{
  "n_layer": 12,
  "activation": "squared_leaky_relu",
  "beta2": 0.95,
  "grad_clip": 1.0,
  "seq_len": 768
}
Below are experts of layer 6 (counted from 0) of a mixture-of-experts language model. Rows are named router (the router's row for the expert), up (a neuron's input weights, with its number), down (a neuron's output weights, with its number) and show model dimensions 200-239. Each number is 500 + 50 x the weight over its row's rms, rounded and kept within 0 to 999. Numbers have three digits each.
After each expert's rows: a language model's description of what the expert responds to. This comes from a sample of Wikipedia text that the model never trained on.

# expert 23
router:500480471479538519495492619472540466432501460502471476500553508586499530394417478514520569497531508581495504531489423527
up0:427522510477544536560570491502522509501469514383517601534533536451512501533560456539467474495552428480519526437460580511
down0:401543501513488529547582439539459507513563441429456509428364423466456591400545550547527510506477523511536515460455513463
up1:463549538494521594556492444480526537587508449487518509491462423475445522595515433474498483487567497564573521570534555510
down1:464359468538438568562466458442507534559483556465497425496498458464388553472420482444473492447489404485483620476492493446
up2:426456586520503501446522422497479546472508437428435435477451516477446447549585519568508501466541461468436526503451540516
down2:551550586476434444363472443521484540436525459483454545504470448457505529534525475568476467434512536425466465515501513528
up3:481419489407441493549477531507507523448437453484544561408493464545500590539506465436517500531426515455489506495446474480
down3:487510441463599431607456499512515479538501480460500551569418525425483372531526493502517457540540429454487483444421622434
up4:452589497474594589510519518480448499538498559482433482528540431518446446489458450434492461478445502516452550477488523494
down4:578558464482495436454565504524429489494506497508572555527436552498573542489454542353578430474456556418495423472538460482
up5:528516451537459517483547517502519516460449544575618590562498498478486385601507431484488437628472470387545450471495436481
down5:464479528505427593545389495432454542539489438427465463481521480470451477543492485435462500493477563525519449521533432516
up6:453511509437525433484419525494507474535589545444541510519457465420545462513500479544512563474460502441454518451548597527
down6:486575533533544643457515483505508488518568490556522457505553503565535554528490422472435466497466461475454593550494509492
up7:390491555504453461555504496529531520490554423471549512532500515532491498543622411424436506452558542399481484439452469508
down7:503545500545505460482438494542483507416401529478486545516550499471507510541528486513546521545460515482390519482535523551
up8:540476574541451463500591530460536537481507427531420574496494473477482583455500495392558483440452504504458494494582500535
down8:451549476442550573484527438448472445458583512533478563445580485434438532521495478471527478490546482551404481526564561481
up9:507538542521518396474490529554463475491492499516539550507518509556501492453581583552439529540526517512527547603646469421
down9:488497527528436552400522418526511470597524526488442489605431575450512431512505509508556511575473514482452456519478509488
up10:391423557500464517503388503557519602512557537519450545553488466498523508503474448417563444396455438481479523513463441574
down10:454551551387513458477480525516528479630428605523456456566490411616492468497556449578560447554509513421526523403445508395
up11:587439495508515508473580464463559485581527526465496486531489509509448444594500438533484488521535416479511397484515578620
down11:457476538500498509545517595541449530461371442501466576511505478423604518460532466517558406492486521388482561511464523525
up12:517484479468506429609414519576507465632524530467477457491415516560562492445491370463411481511485549548449466503478622448
down12:521482595477537573463561529506505453435591580502451539537551493562490521493515489443461506479559459533413594512546503430
up13:474496497562537598462593519445583463537479560456471595538435503448528461538519468454536451571509509472539470502381458556
down13:542533540480516547489527428575614501480556436445523534540456536489515453602440547453462604556463552536552523534462535561
up14:539503439500456480537448508351493560555490515522509612525549459471536521520492450558592502517418507501512571498455471581
down14:372430477476538561465532488560496586532526539470539409540479509456481574505494445548568528531472462446448429477537475507
up15:521477533503418570543530452499394571456498524517451370561458428465514590463478572487513483525466456535592527473582369530
down15:433503484548450499557504413468536521507571487412476517506488480546437505498493525472368443592456403485467477580513533534
up16:530492527460513397462537482499512588483437566555512555567510484463491441560508513561464430473391603570520537507534423526
down16:478556536506476464464490472515470469468600476590554598537457501459513458537526492404485547411583557487451555423515529498
up17:508444462555531489604464549537485487492426553484454605496515486501461577476510531429456450536480614498441491539542567510
down17:490544571542513510455478502470534524419580384457432426551604465494524525491473468490364586499465534474446414462493467483
up18:515494421495404496450512574447548457576505459367519511528475464478511572493531394411512497422450502448538446425515460563
down18:553522451528486532520513544475569498510541516523488461511419530515554437498512419526501562468520449559517534502505446427
up19:544475541542450587500511437495642456422557525477526535534591505471544459459478548474332505492469479504533548534516454444
down19:600575440541535540568549500458559513508463583453511534551458498601478465572440518458453426466467396551580473563524441592
up20:481503405485552543466525473458496509543452536601548553590446494518470480485501424495349491501566495494577441489488473520
down20:447505490483534455544440564453493544506534478560470414422590411542442586451387487527518475479548557573554509452501463406
up21:555470530516509462542413480533497484426525486509514564572522509447477485538492542541506448556514583531542579571534579496
down21:462523442492481504536436475516456529483509498559350517521536571399511524482553520453530584517573490579461505513540542586
up22:480497481483419515610431476460279623469487499533561494504559412506548422542458475517489534428517459491504453504491576508
down22:482531449493498513462550531497550543470413569483552530529504511478504518516474457490483471477494424444451512543478425576
up23:502460401407483525479504435428438510558515475500452545549386426503513533522514494563451463504386580418499537493512505549
down23:459512508464430439464503456536495523563521471488580511580515520501534495518509597509542551526472500475529603550468507524
It responds to: Month names and the day digits, spaces and commas of dates, such as 25 January, August 31, 1902, In July 2024.

# expert 9
router:510437509569467457427413436452506451416473546532537490511538491481467538383545510461475387574477520451458434518418607563
up0:567512511505516559534487583581492488496508528522506469507504478479481491471502415546505468442526568512548524578550419416
down0:509585561464462476477405553568521474591509517512426510565550485527514430491484447504476559463563564475525486520488514520
up1:497388534397492485450531595523514524496454595517576413519584450496492448480461534436534535529478474510532465419505508518
down1:462418566555591550560526493410516510482485389487521423520493502476496528467571440519515475553565368519444543542447447465
up2:435483495499439618473501599530544573538502454563473524462555566469453525541563630545600399567537559513553464402558430509
down2:546491432471506543513533548519515496457532521468599501540500452474548495464421472521481474553503432525596558484495577472
up3:474491488470460509524443460478520431498526504521399383471498510541526483509507491503514428539429587528504495518503507541
down3:547495573464494536521488514509456554482528488486502558512597487541522494504560532514542457477549513397467492533522554472
up4:496440563492536492578504495487552513459509544458558535387492533555420505481391447548529469487518400504573471523484495403
down4:515531536624524478562537441436480491446501492459467611506493484511526524546512479520498507509495478499501509490527428532
up5:532451493499371459537561521609504551442441526482430538497521384563462441480470432497514486519551489561474531503484603481
down5:473512471436496557444551442540398529518551587451442441569547453457457540514487557523469519426460520544482584464489415487
up6:546462501476474423509420430427420536543512532510512512492519482477481554493498535570438507518511526432592438486505445504
down6:536580495493465437529560457470509491471458517544524519495521461457485516412457501485497591579531551506511462411497517460
up7:479457573503494479452509559534453512524476549454505406496478492498586570491528637524423528452552462483495434535603438538
down7:537533466490499517541539381439440482535540450568526497486445569501529492522586484532509472476563463421489498560503483469
up8:425546575519530455462477479495462471556547534561545484555554480537582561531481444445486484578471581390421469418495493502
down8:408442484575418512485463500427446539487466577541620416508516523542513406472518536618464638548487544477423451576529465534
up9:462498456532511511413475541410545468565616502538575530507540450408532439463502570500647443528542493505508523503566515515
down9:524392554561548549463453546532505540445480554464411517550575473472556549382585556450519484432543438562512494491610485568
up10:471517552535514425514432493430488517477471515480425444496504565457535560434470526494540614502586480523518520473527521493
down10:416507501484507414546538496499505485523570446552436495517471542519513492545478499518572514481518524567516449485565493509
up11:388480529554473526526483467512532427476486631516567455521437479549483598520451440505407499530557552494531475416532458554
down11:507508515529417467433556420610564567526451486467495533433459453442520519499505437470470459568616503542599519442619521595
up12:515407530495469460439517506494581567470431454468525488439486537562532501522566550542555468553420567465520512466431558437
down12:477472564498490471591514451577558530496493479506410508544520564490504469566488395456514450585555465477500532456611521542
up13:484531460531452557481488531415557562517511414522502573423443497504523503611590548429509415539443544521472544581515446450
down13:482530513567498553535537537461533408421527454505561444516429446546555577565482499491472519578525397568539517554466478536
up14:452525491475449505472558490601521492473582495477513450523514430489475454499534482529475553487552456556464527509433488591
down14:484576519486516549498548426597584458508424495488533488520457425528494408532574530496565615564439482404426485538499554532
up15:492561515449567420545500493475537622493418440459564584371574486437522541500507552457460524430543459441505474576387612538
down15:504474479488378491479526566501558490539621484552534483519554462471563476413432470456424518496470510514551503431514555419
up16:471458563413581549489567410431558522533494407459515547493560574467533519472502486553483520548516569526573448469466494551
down16:506481459421462486504417487482501469453505410464464542467492444497576511561472514540586455531434376482451537544476489539
up17:495480420514529475581542576553437463526576496504509516596472359487525482475544501404614463455566481524471620478517515502
down17:514510466531522517429547507501507497500516551514475492514495497566468527502440512482508497496534511569587458493523447459
up18:446572502432473466497489463489530432440503542460499527519461466457572480499543466543437443440479559514659489481453511457
down18:482505429441502423484573447562552463530527507445484503424511551365474415493477466537451520477549535596518484594524462456
up19:476509568502536430487589490515409571549460472459486525491512401508612533507465495463556541518438562466445506509466466540
down19:539433591582395416492466513496505436481564663506422518504470521587571454574465502517545492512574523545533591470524553568
up20:532554590502455408469508506505482535544401499562410471519486559471526526469551509531451501546509443447469457532527491485
down20:540496524517409467467533517393492497566530535468509548490511487493522516595502491555481466502419530525599415541535494472
up21:456528423503514418462571576435543500526463498501476587559495550467577521590525556433526538507534579476480455382570490509
down21:393495460520461550485498569540504500539598535483613586449314494399490528475478434374456565539508540592546545467528486428
up22:461518486455517441469480496556480519567487483460439559469475490557595500527470481449575538608421536452539527443465544529
down22:462503473522527519455423567557493457424550539539555493495354513414550581434526448619483488503533535565478461437497479503
up23:443449501470499484548560599373596489510461573480511472456511616425611475563400572522528426610570536493581554450428421443
down23:526441509544449444506461471578513481404475464602425416545484512498430507473514517424420459608512492535379461518664429439
It responds to: Word-start pieces such as co, con, re, imp, and auxiliaries was, had, did, can, should, mostly in narrative about people.

# expert 18
router:588410494492515424575513475518453515435494560505451534570521471435460350524522590433516435541429481532522426477451482497
up0:516449456432532502492545497520526559552462460494492534478519519513598486448540395499587481501439465494436553530426419525
down0:544434504504480535504495522527510612514450494438419509536562563556529496503387470556603513539530543449532522484481522552
up1:469532448493488613454473458522595590548507505491571462429477536530488498557537452417526533506547544545516483515491630442
down1:485601527483499511466547438574510488548443546439470504469444547490484469505588545470477445476541576595429586505463512471
up2:384470518433523525559435511511481447478390468523606551553505482459433505496500433500449535527447560520562450545556550480
down2:497516490480516442475515435460554575501540519601602469379518542541484497458497505467450476488514496571455486452504496418
up3:462563532508475527501490512579376448545519545520510443445551481592474465486550517518458457413512456568416573514557538512
down3:465434509464562449420538480478500536495493488551454513530476451492465477499433511403446534407511533472444557525479517524
up4:543511419447462452537570496446529495448605431562495514528416517506442525492524445493526527499434501554401499556507567541
down4:533436453531477583439554506559438508504450429417558461521424428459534486530458488562468473513558495538628466509466543465
up5:569533507576450409519496564501514532441505393557492459382526526532511514507495481527528454508541526461474497534539495381
down5:489428530487419395434475544560533455458539373417520412421414589445561472496589481510487491549524467502442497426458476438
up6:433429566433499492502517512528461548427435463507512571509516539474469481587459529499618542414546544509519528483530547525
down6:472547560451572508630517437452516546555539531443541509515488442439546435585489405452508535538575521513467490438522477470
up7:488486495514518493490530535527519619549449526549524596490491434520486466530480510532497563490467439471531536426457534450
down7:584509492506501434501460483447447463536402484417625432546506477446566520494467447410443462472518564512500566546498450527
up8:489501490409561477462415499404615571445486535566484525497506553551462555612516580472582450474460445537489570516505517502
down8:528474417462480478555523524464499562525441620477502546473492413519431453547436483542460478485567554496607429533473471459
up9:476481489375500589474450554446485469507498485675446490479448486462538518505554513516516551497455430460502520411526484495
down9:561489433557467474553428464492511404550542444522487411493526499527495586535534453423515516467431464490431512447612451462
up10:511498563597504459493467537536533429463495488518432495526483529459513557549555538449535441609430559531494527530533520402
down10:555560477428495512541469501478472532403544571431481534438456534485610502483476617501556408568438464431492423441512465516
up11:490570601400578517519504519456500508583497573468444556558584501614467529478465438416467499506490494566498500541466526564
down11:521499480443480513466510532536500466534469525527515397514462471512459461414497543417613513496499549544515567523506479528
up12:547475444408473536513494524521490487533535563465507480483468489420476460489520491438508507522625481522546431421473458494
down12:589490534472624424483506580491565547575481488507560479571464476520523526510561515560532412516414521524418522505514421401
up13:505489440565457481458515473468461453516549495492492523443477483451578548438573561482578445527443499464571580425530471504
down13:404457538558435458499420484439469458479528560615509527404400494521541446447525509498517567522463490524519516465552461545
up14:520564496484487513421482578496593505577547437487469523472530440519444445578470443448387478539488490446447522500464563423
down14:502532502454517605456504497472632552514549522484483552401506530486558510573440481515490499443452570524507422421456541482
up15:470449548538522521519564471464474592438515522491389569516492419477407453454525534458567432442480495550490529482528586424
down15:452486530550502507492508446410523593493515592485492513542473525446474495550506535422524535519458475500514504554530578536
up16:486490495459472570573521534524565561532486506356365504608513503515470417543443467502526547447514526539577479430492498524
down16:476490515553411494545525398461450532457450596414502462466517535487502483548555490501500557502460531449487554499488486491
up17:455548499496529474443480498461497480528467544495439423509539577515579550494470585448453486526552488465627449585428565509
down17:486540437439484388495552475600545496505500461511432567565533421561488491543528483426575441508483452554547625477408428452
up18:526492539403504462472447530551466522541499549526520433535540500478514552521481497512472437517461513569508563409472549495
down18:534481387501454492506639486510479405444447424482444475490541534493461474443532556527480459473529553571491523482519434521
up19:521474580454544493441566471535421536558486498482511477504415470543436566477501481550567539609554591527487515423504536509
down19:568547510478525500539590507517490484450609508477531530523557499545496525504510486524609411454563493410472505513429475473
up20:504536534538604526534494586626461473485574547553503544506430485482470498436484469468476525526544568532507498579390513510
down20:505420501541471477585528506517595478453559519568472478513518448514480545526518553495479489430529453498431472449485487523
up21:550510487517515425511471516471450464506500462565480499394479409602450534509511401448554404494457486502517474503498452400
down21:469545472525484584510438613377568441571474474522480551505516536556456540534514477587516568483550515495513555514509506576
up22:451451503540561480442470500481531586561496450514620468512533483493426566500489527475523468468474526556456528573485546488
down22:477549526452484599546562449501545548475575591585492458518455624513446409523478486540456620454480426559490414501477490454
up23:468468401453409486480507541546510444476436573532496563453520460635500539520525510494509484491502507428573478534557574543
down23:580452578481480542453509539489472471513528394488591510484502500536490561533546498464538557431518585574600515496430569422
It responds to: Unit symbols and abbreviations after numbers in technical and infobox text, such as km, m, mg, g·mol, in, mV.

# expert 46
router:486492543489568528523478428515464467476516545398518465506435435516551563546551429500495475462565480470511497506584544469
up0:541541475523489504525443506570492452465432465519542497577540530496566476548539407522467512516434505538453569552538476473
down0:467538439422579520486468539527614540434511544462464384549536422529505479465501457544470540510501499494558569434528561562
up1:511502449471568476425451570471551555507471438541535543437520540610471428591541413529464452462453505560511451504467579537
down1:527462500547511456436554468565366543460420451476422585420532569531489498515465498520459492558427620498497454568474521506
up2:536507546428484473530483472512452420466500453546488564589474552546453430470365561502372610514533579521512486523444522420
down2:450430494499522553478516480599540457451528473558592579550524506488492446541459502540433546525450561554591523541502444573
up3:483569586579504515444504595482556552468505426412492466389534386487597554427475475567497496575509562545543443459479512577
down3:508549451553568497554558474465552437525514435490513511477510594505481492524579555548514498405502466403431472536512569514
up4:466437504534441505459524484377517490590431477521484426516467497514525525420588439495466579457469436466554480544505511516
down4:477495495472493475543490523616491589492555447475535476545473539408515528532383525532527441466551450497527490455599513449
up5:523511584408495538458458539521537484553521563481522541539479507486432560474438495530506444517416517544464513451560525467
down5:509496467497446455413534522512526514526413452530534509526584557533497437521629541514488527465457456490562425505546459584
up6:476626456522525556507426445438485624564395534484611619542489512441509470539465518540506451497342480459545476543502448504
down6:511592403478479482510549544493472535478496531546600514552488456371557515399548525513590514532379517513542428520449459438
up7:588455481444535498417536578475567465581528587471445492512522504449489460470391508503562568524550509547557496476415576489
down7:477474415488543470545513515378553500539494505487475526508403478448550394535502520536533569544554527538523488463429467560
up8:507458531488473556439530467463427531490545484586444439538525506556529449476537507534449463543549504480458526459507445544
down8:491484533423555436506511552468445540524601420508484509479534505577574531564521464479581508488480494526583501462552476553
up9:475465448450519573407491497421652608449415477470458464486539549556489540436513440511439511507561499356500499497488536504
down9:485482496520494511397466515526480486571524516412624446556426477547530460448546493546493559508499472488472485497464464553
up10:478578440494547481430481444508522580530501576474436464504522474559489558510500425467450497580426486505492539602467530426
down10:399551465454469524539541495562546504464443510505495488436509438539479479400491586401523566547529498528508530435427460485
up11:482538553524565492526475495555360461431483536499578583536468505531523559428493511504546423453516533467527577533626551530
down11:510510578520529472487482522488457552453507532380553587517443503415493553516467470528575414430401419458494504509534460471
up12:468552534495444527507620559427636511455460447554518429435474455470475488489491527411438507501516471547573512492506457537
down12:510515510544514452531484507506555427466514499515501531590496477427477557555551469563547442463485509457464517585464465444
up13:487501467572449530507506517513508483521498456500453455433615513430589478510452529529464574440452469465490479495591486516
down13:448496413485546461451525454470538497549421437454439418514504492436526552408490528497452484453539578387462492448490510545
up14:593460511463485565512554611583530607546428635584448547491422446514504560520359519588510517500465571522458528562498454504
down14:556412535408560558467549529478482520496553511504507592461479561502564447466498411528512467510584513439513391510485498498
up15:427393433638457557558566525598572473483661479576387411439484514523516621522566465554452469532549438505500582471512544500
down15:498513458525591465560542495519555555400515463532545533461391553497470573453574499464481521572482478535470569471473512453
up16:467444488525539502450474581401510482529497460513526579454540520420489467568457427528438528488527451487606440518459458517
down16:520616462477470483415529521524486441491480556519520449484526493464407482424427512406448567523563434548477570495457452436
up17:438455425491483460606479469451456515523467547530586570456537517514399432555474511469525481546538469430405486496499507681
down17:478559493488463410509472434452511496488536500464555444499535432541585410489516509490546486503513421513579494432450497511
up18:500529485455499523512487453474498520451489460481429465522535531500486514554520566460489552501592525464432464499462591488
down18:615585452453573607548515453447467532473463519509511549555544400500526471469431501478563559528542395540512404578436535608
up19:550457453530519440546493466457468486534537485509472469444544490534421594504533452426514536417458512589512524494500519522
down19:529583471453425457464534501499471472576561496561548514564614508481576543545557503443521565531488555451479400525548530510
up20:471450496477388453514524506471563470408392488490468532500467476500511464542561491597558461566543530525415552480474480547
down20:535422485538443501526521424448513513555584485535491540507502520483515471471433468510485561481488485578496529493494542470
up21:431568512473434418436481524498470569480475491516404526343564507452536558480486424507548529419511461526526490447486483498
down21:507419468515517539516440520368537384463476567595470540410517532452503393544466612461487496513553462463414501563469487416
up22:518533514494587582487476504400427507604533588510534453553461529499566533496436586419443616455488489465510498449615485505
down22:459492496417433562632518536423454544476499428522476506534526439497466481519393539503527510463532478480376399469477537493
up23:523509451486563478536531475471445585560550471431574500455464528533420517538495517516578517582512556488507531434521425496
down23:495446411411512488522514482444456435550524406441470508551510494535439418539365507376526592583522584498461466444481546488
It responds to: Standalone space tokens between words in running prose, mostly after the, a, for, of, such as the correct, of 2,100.

# expert 42
router:509504520504421496521542463467553414453421553526404416552568483542486497478430495531542559491483529423553460548582473527
up0:466547421557568375477478498474578482507481489488506450456459541511451501518476504631608566443498530447628505481526505414
down0:552587581431482377405467433452496507526571500515437550588519504496521508460452443539523447453425539567518506487518544544
up1:421499500514547536521531438543468489431514427510502442553566502502513465427513463546467503572492531447503482518595521502
down1:413530455548568491550521475540466518425482481515485458565489466549419512339457596429477507520570472474531537462561468539
up2:560541487585463488488475538541478539643530412434503554460567507527488438383509489478609526429432442543461483471437490462
down2:558443564527486569517412516532553482484506509505476482445509609466531510574537528595546475452465470396560514532464479450
up3:422430488502517574416524415472573535403490410501481486582490486517568502515499546555568464546496426449459533506541501571
down3:529485540518516575518424494516494457536478522584554571528446469545658550452529531451513476487566514507495440534427478446
up4:521574439449439558460429508464519430587423542486526436538434453462531399587499474462440493530426476617555529496504496436
down4:545563518570511463554440559556467579512526443541515552486478528513631482438429569525542461472508476496516437583536573517
up5:446457440464508568526557544553463411609539478562500551527410477449522385449436507513423529521465491430536419534497500474
down5:512502539510454470539550534534570470473464554524487499492475517446534443472505485565555449547524481409469525545479453544
up6:536397505437453485469539465451453400504475421477471555487501482559548503440550477514502530501558543507441614491535497582
down6:513464523463386472492495521486530481461517559499494413585513520590500570474505496467496549454595454416499503496513482555
up7:505528580459531453479578457546442503560533461427465473548551530446506495560551497390400505547573569488479464542584590497
down7:484580503511545485530523502540451543408572521465508500507503397450593523510488490513458516496449515461475571560546460545
up8:533485515560432403584463572437474599462511535586482486474478474512406415546551505481465522421509390433433515554534539450
down8:516429504523489509464500420381509529600515454488549455499537616562477523488480500515431465474510458494428456480544604497
up9:463472498544487443588460496524578502543460528468482503497401468513474549487488512548532457392567538529450512487467593541
down9:511558527415544515417470468465489442559486444438491494470449470489454454509484524473588467509571524564554534429532535360
up10:591377534541467461553488442529490422460471510549550514556492515442538551381496472475478491548395433383505479567439563533
down10:477463466431453457509454418445525552526472438471458510486432589437441539428598615511431556496518456448531496474534518500
up11:462518479498463479442498536495500467488455418505568499585556527476535414569451483468500534491460584573583507503473602597
down11:407513531527552422535492465465483508424558471538634462477413554468507458510564565595534433479458522542534427495433475539
up12:495538486420523569586542563495466483453522530479510471499537464569448615496434429575556440481487490420516491525470558483
down12:410514425577485519461508495477522492423460451509593474540508515515429389454508447496473435512542556479478419513581489524
up13:411480534445496541494541494432502503432447513574516461548479471558473448514490453603449485527504434534571543417465552571
down13:479514444463505507524449463552401562490446500546534526553473558496502423501509559555443437604463475470548411492446584563
up14:486390494467486479494544433527599478498488523520591457469496568560503491455523569491562595539549505533495550595495520527
down14:458590532436519355481501469482505468522583450543440450501546529447508523494471465471492412489466518432479511474475448596
up15:488524516466519504449513513431551564589506519480471475453505510474520581507536548558451424535471435466445435454445488472
down15:517509586463499481517488504506552521496512518439498495449560514503472455517467453498446496463459517510472466399542480460
up16:514521485430498405577520430501472496500656451574414529528450446422503497575535469429499418538510585516529502512444488455
down16:482488469483555521440373461484444511493461469522430543455561492486460442568479492469544512537549471540495562412519510438
up17:604475532493499395560480553458680515590563493530521566465535493493577492500497566454421462465500550488393582510517579448
down17:557565467545488539404585485489467481547444512437552458491522480549496536523484544618426440406485549470456428492463580459
up18:438488543468414528572490508487412532450595527470553481534481490463565503518579526483509449515480485452480467462542462536
down18:467600505444496563492587457466460572454512565438588538500470533499503485532541512513448563501534511396485526462588541428
up19:488417521523549567479472507513503515455501561457567490504497524585566509508439531566447539366568570431444522481511534456
down19:477414469433526524494444584500489447447529530480553514500500522526517532481437523519550465427501513460477540418509539592
up20:457526487550515594587507462562504451480437438390530500516475439522410485473529470513497408594453492499501479554513526455
down20:556516513494445560545437536517482463485436521482428487569439541563451488449558526487531599398566481408463526520482552491
up21:546510443461505531497469451497465525517516530491438497472536592505412429429514570508575518448543502497533490557433440406
down21:486522502428444468458491506482437617495492393481464507542476484499432517526555418473439393533572513472426493531482552448
up22:533466553469423520560516466438358504545490551596456446470563484496513437560445500471517558538548563474545576487465394529
down22:510517537554552535530532475454533536491521461532525553561540502455498431456479492564454551480550486484488511466537572496
up23:444576420478418498412560514448519510473518433510561479475512492532569436559490478535453467448500473510499502406568522537
down23:493500543487529604481532364481536542533568605550465460413469516469497485473524461450466455562371531415458513444590521520
It responds to: Digits inside years, scores and coordinates plus war and battle words, such as 2014, 21–3, UTC+02:00, War, Siege.

# expert 6
router:594539444427553529481434515573476499359534498492528497452525490451483538516439418488475532480626573527505628578542391559
up0:525509488501621497502566494473361535481488581440463422540423559489523464653503438494441525507451489545516483468516533516
down0:468441501561551460453430454450527549535572497491610390472434490398564442478458531492550549486571569515511576588496556359
up1:486386510494503561484464568487509454556578621585551426530570557444410530536454507482505448585484451520523436460481517507
down1:576466489415519569460536432422458566537488364412565571476456540459522466455425481492515458498464444453579498552501483456
up2:511370600522495539489507420384633430460436549460559463411535476436533484514540464476472521538502437541486447528526607443
down2:630389453464487583572483453486524505485469532507396548447457477434567527449456581452555456598551490556583539454443634460
up3:520449533440514413467445428451501524482520474433524589450496489474571422559531518465548536489457475566459546457491459567
down3:430524492590508402513537524468566565503469549499545540513499466408452465492477511501498496471472498435393513453485490563
up4:493401536480520566525517432520538471507532535549514538537509480428574568507391471427551524461558419570408509555540505414
down4:544446543502588533495470552543509510461510457467558507434482557469490453449417545450400423511514510451526563506498550527
up5:523561554526455472424524501475522527440540420538444476487492520497491484578512558464529539537410402466473582495475458460
down5:558558503546520520473450534554574504515500356554456426480441508451433433496511527442472543538538442543623468465468546564
up6:505482442399549400491465539479559463503461483519559509490546452468550495558506528494541545536520477534579526521520488522
down6:515366581427512520407596496507455475446512508506587477570588560509401601438467466410498497440589429514391590509506494493
up7:521529537457480543502458484527567526513455392446568551449554493559495456508524490507530513532475497590472507443523528483
down7:493557544464559561558498446627535450571528451447432458423461524563526488437536483527495599596554473426423529506487524460
up8:504424492528509558514513444461491416562515543503542501536495607536490561489529488554563532510529539476507610433471469418
down8:441487448433529464434528453507441527558484485422468610511507482488471500535546542521426492474519562525527451536462505485
up9:439494536463576474406477548427561529538455506510488533551514486528415449518480452469453479526490494427522525581562482495
down9:509500437551537490501419478533494515455518552490567499569374505515494511519519445446457522523500538529529459510522539451
up10:528509436483451502490576457509437591432524420448478456543541505473456486482485514494550522462486581514434429544508560489
down10:585458537504420538478500478391443528434535519503481493511448489550495475452467503489458585543631510473418501499543529554
up11:515466437556498564444447474489503441452560491519550556404500489467465508502505623498552441487509484475451526544483517514
down11:525523603514479528555481550460473545501461406559522504459550479457416482571533497458538465475514506517528445462479507430
up12:590480458489409505617502438524536503554457441473582447526503505522530544556542462615456580414507425429506529479410531499
down12:407440506501459436529480493586525530526442442461489591532512569474553548453559447466528596453485488486533579410541497444
up13:462446515482501479448504495499493508474542470536510519489432527533483453479531559510542525481514505505498526585428504498
down13:539566517437470552482399512467442423595512495491443628432517498471440557527578429529554490529597480460422480445449557518
up14:576500521476539479593616445568473526478426370537408595475611596573514530510439483543481527500528437532545357469527540555
down14:492450435507433472516547478524562502506636508512484574478463489456460432484443422471427483573467494458502414500522482520
up15:579519522453601435529510533490542455526458453543524535552563448492505469409514418423516603553411523504571550503515478459
down15:627521533537514464568413472493486435429484428468500502492536539490426423472496529478415455510530505566481513549457474440
up16:502402497580455553611568433469548514607519538431468526519516466419416434445592557647460530542451445608551415471496539442
down16:464484480418494481568527555552451527472498523507569444579549437468495463501532515423536493580555341505626538425514450416
up17:421529409533507470456464426450565500446411476560483427473455495534492526568537475581441487472476576552530436481397571535
down17:519521489560451481409551434578586501443542525516441555440517439494533503549437571544571470495567586451537494406471549461
up18:447518444550469493558509441488487438546517546481516436480538490536460465512504561498540417574488483503501556451468458515
down18:440556564531582475533486472478505503530493427420522470431506447322464550510533524519467482506530421614612486518518556433
up19:453493432557526482476429457484538424521448447447557529449462494501581489501602527544591440522464551635512487535472483472
down19:475540586516543527444524497535395509597523588573529544432561542493546488520525518540570411452507451440457496470603446544
up20:434462448545480477535530405516539566468554527552547523490458465564518592453516474483508431407541440509509440525487485578
down20:436508516474504438526496474549457575521496521549463563551504526391506475435462507504457486436556482505519462492493582456
up21:486501531474511533593468456516444526518364554519499574525566547458516488561439492500486530471457507425506539482500436507
down21:499557488471589517492430462512446477511584605518443498580535476435519568443472492557529399561472477402497500613465458467
up22:456451492545485515524495537444592512467580438475524451543522558448441522494466519503435532398518489485509478473524623472
down22:599406506503536631452405447513571540490431440437537566498418454490545491567497484370511576508512537540456543504559486495
up23:496494440464480522498452431474472511567427513455512465492501566541496512498395574609510500449492523546500520469481507433
down23:472401571525484440466522539457397427545426563498454517477489550485461455572399536544443480486458487495583469547433558450
It responds to: Word pieces inside Latinate words, often right after prefixes like de-, con-, re-, such as conf-id-ence, do-min-ant, mi-g-rated.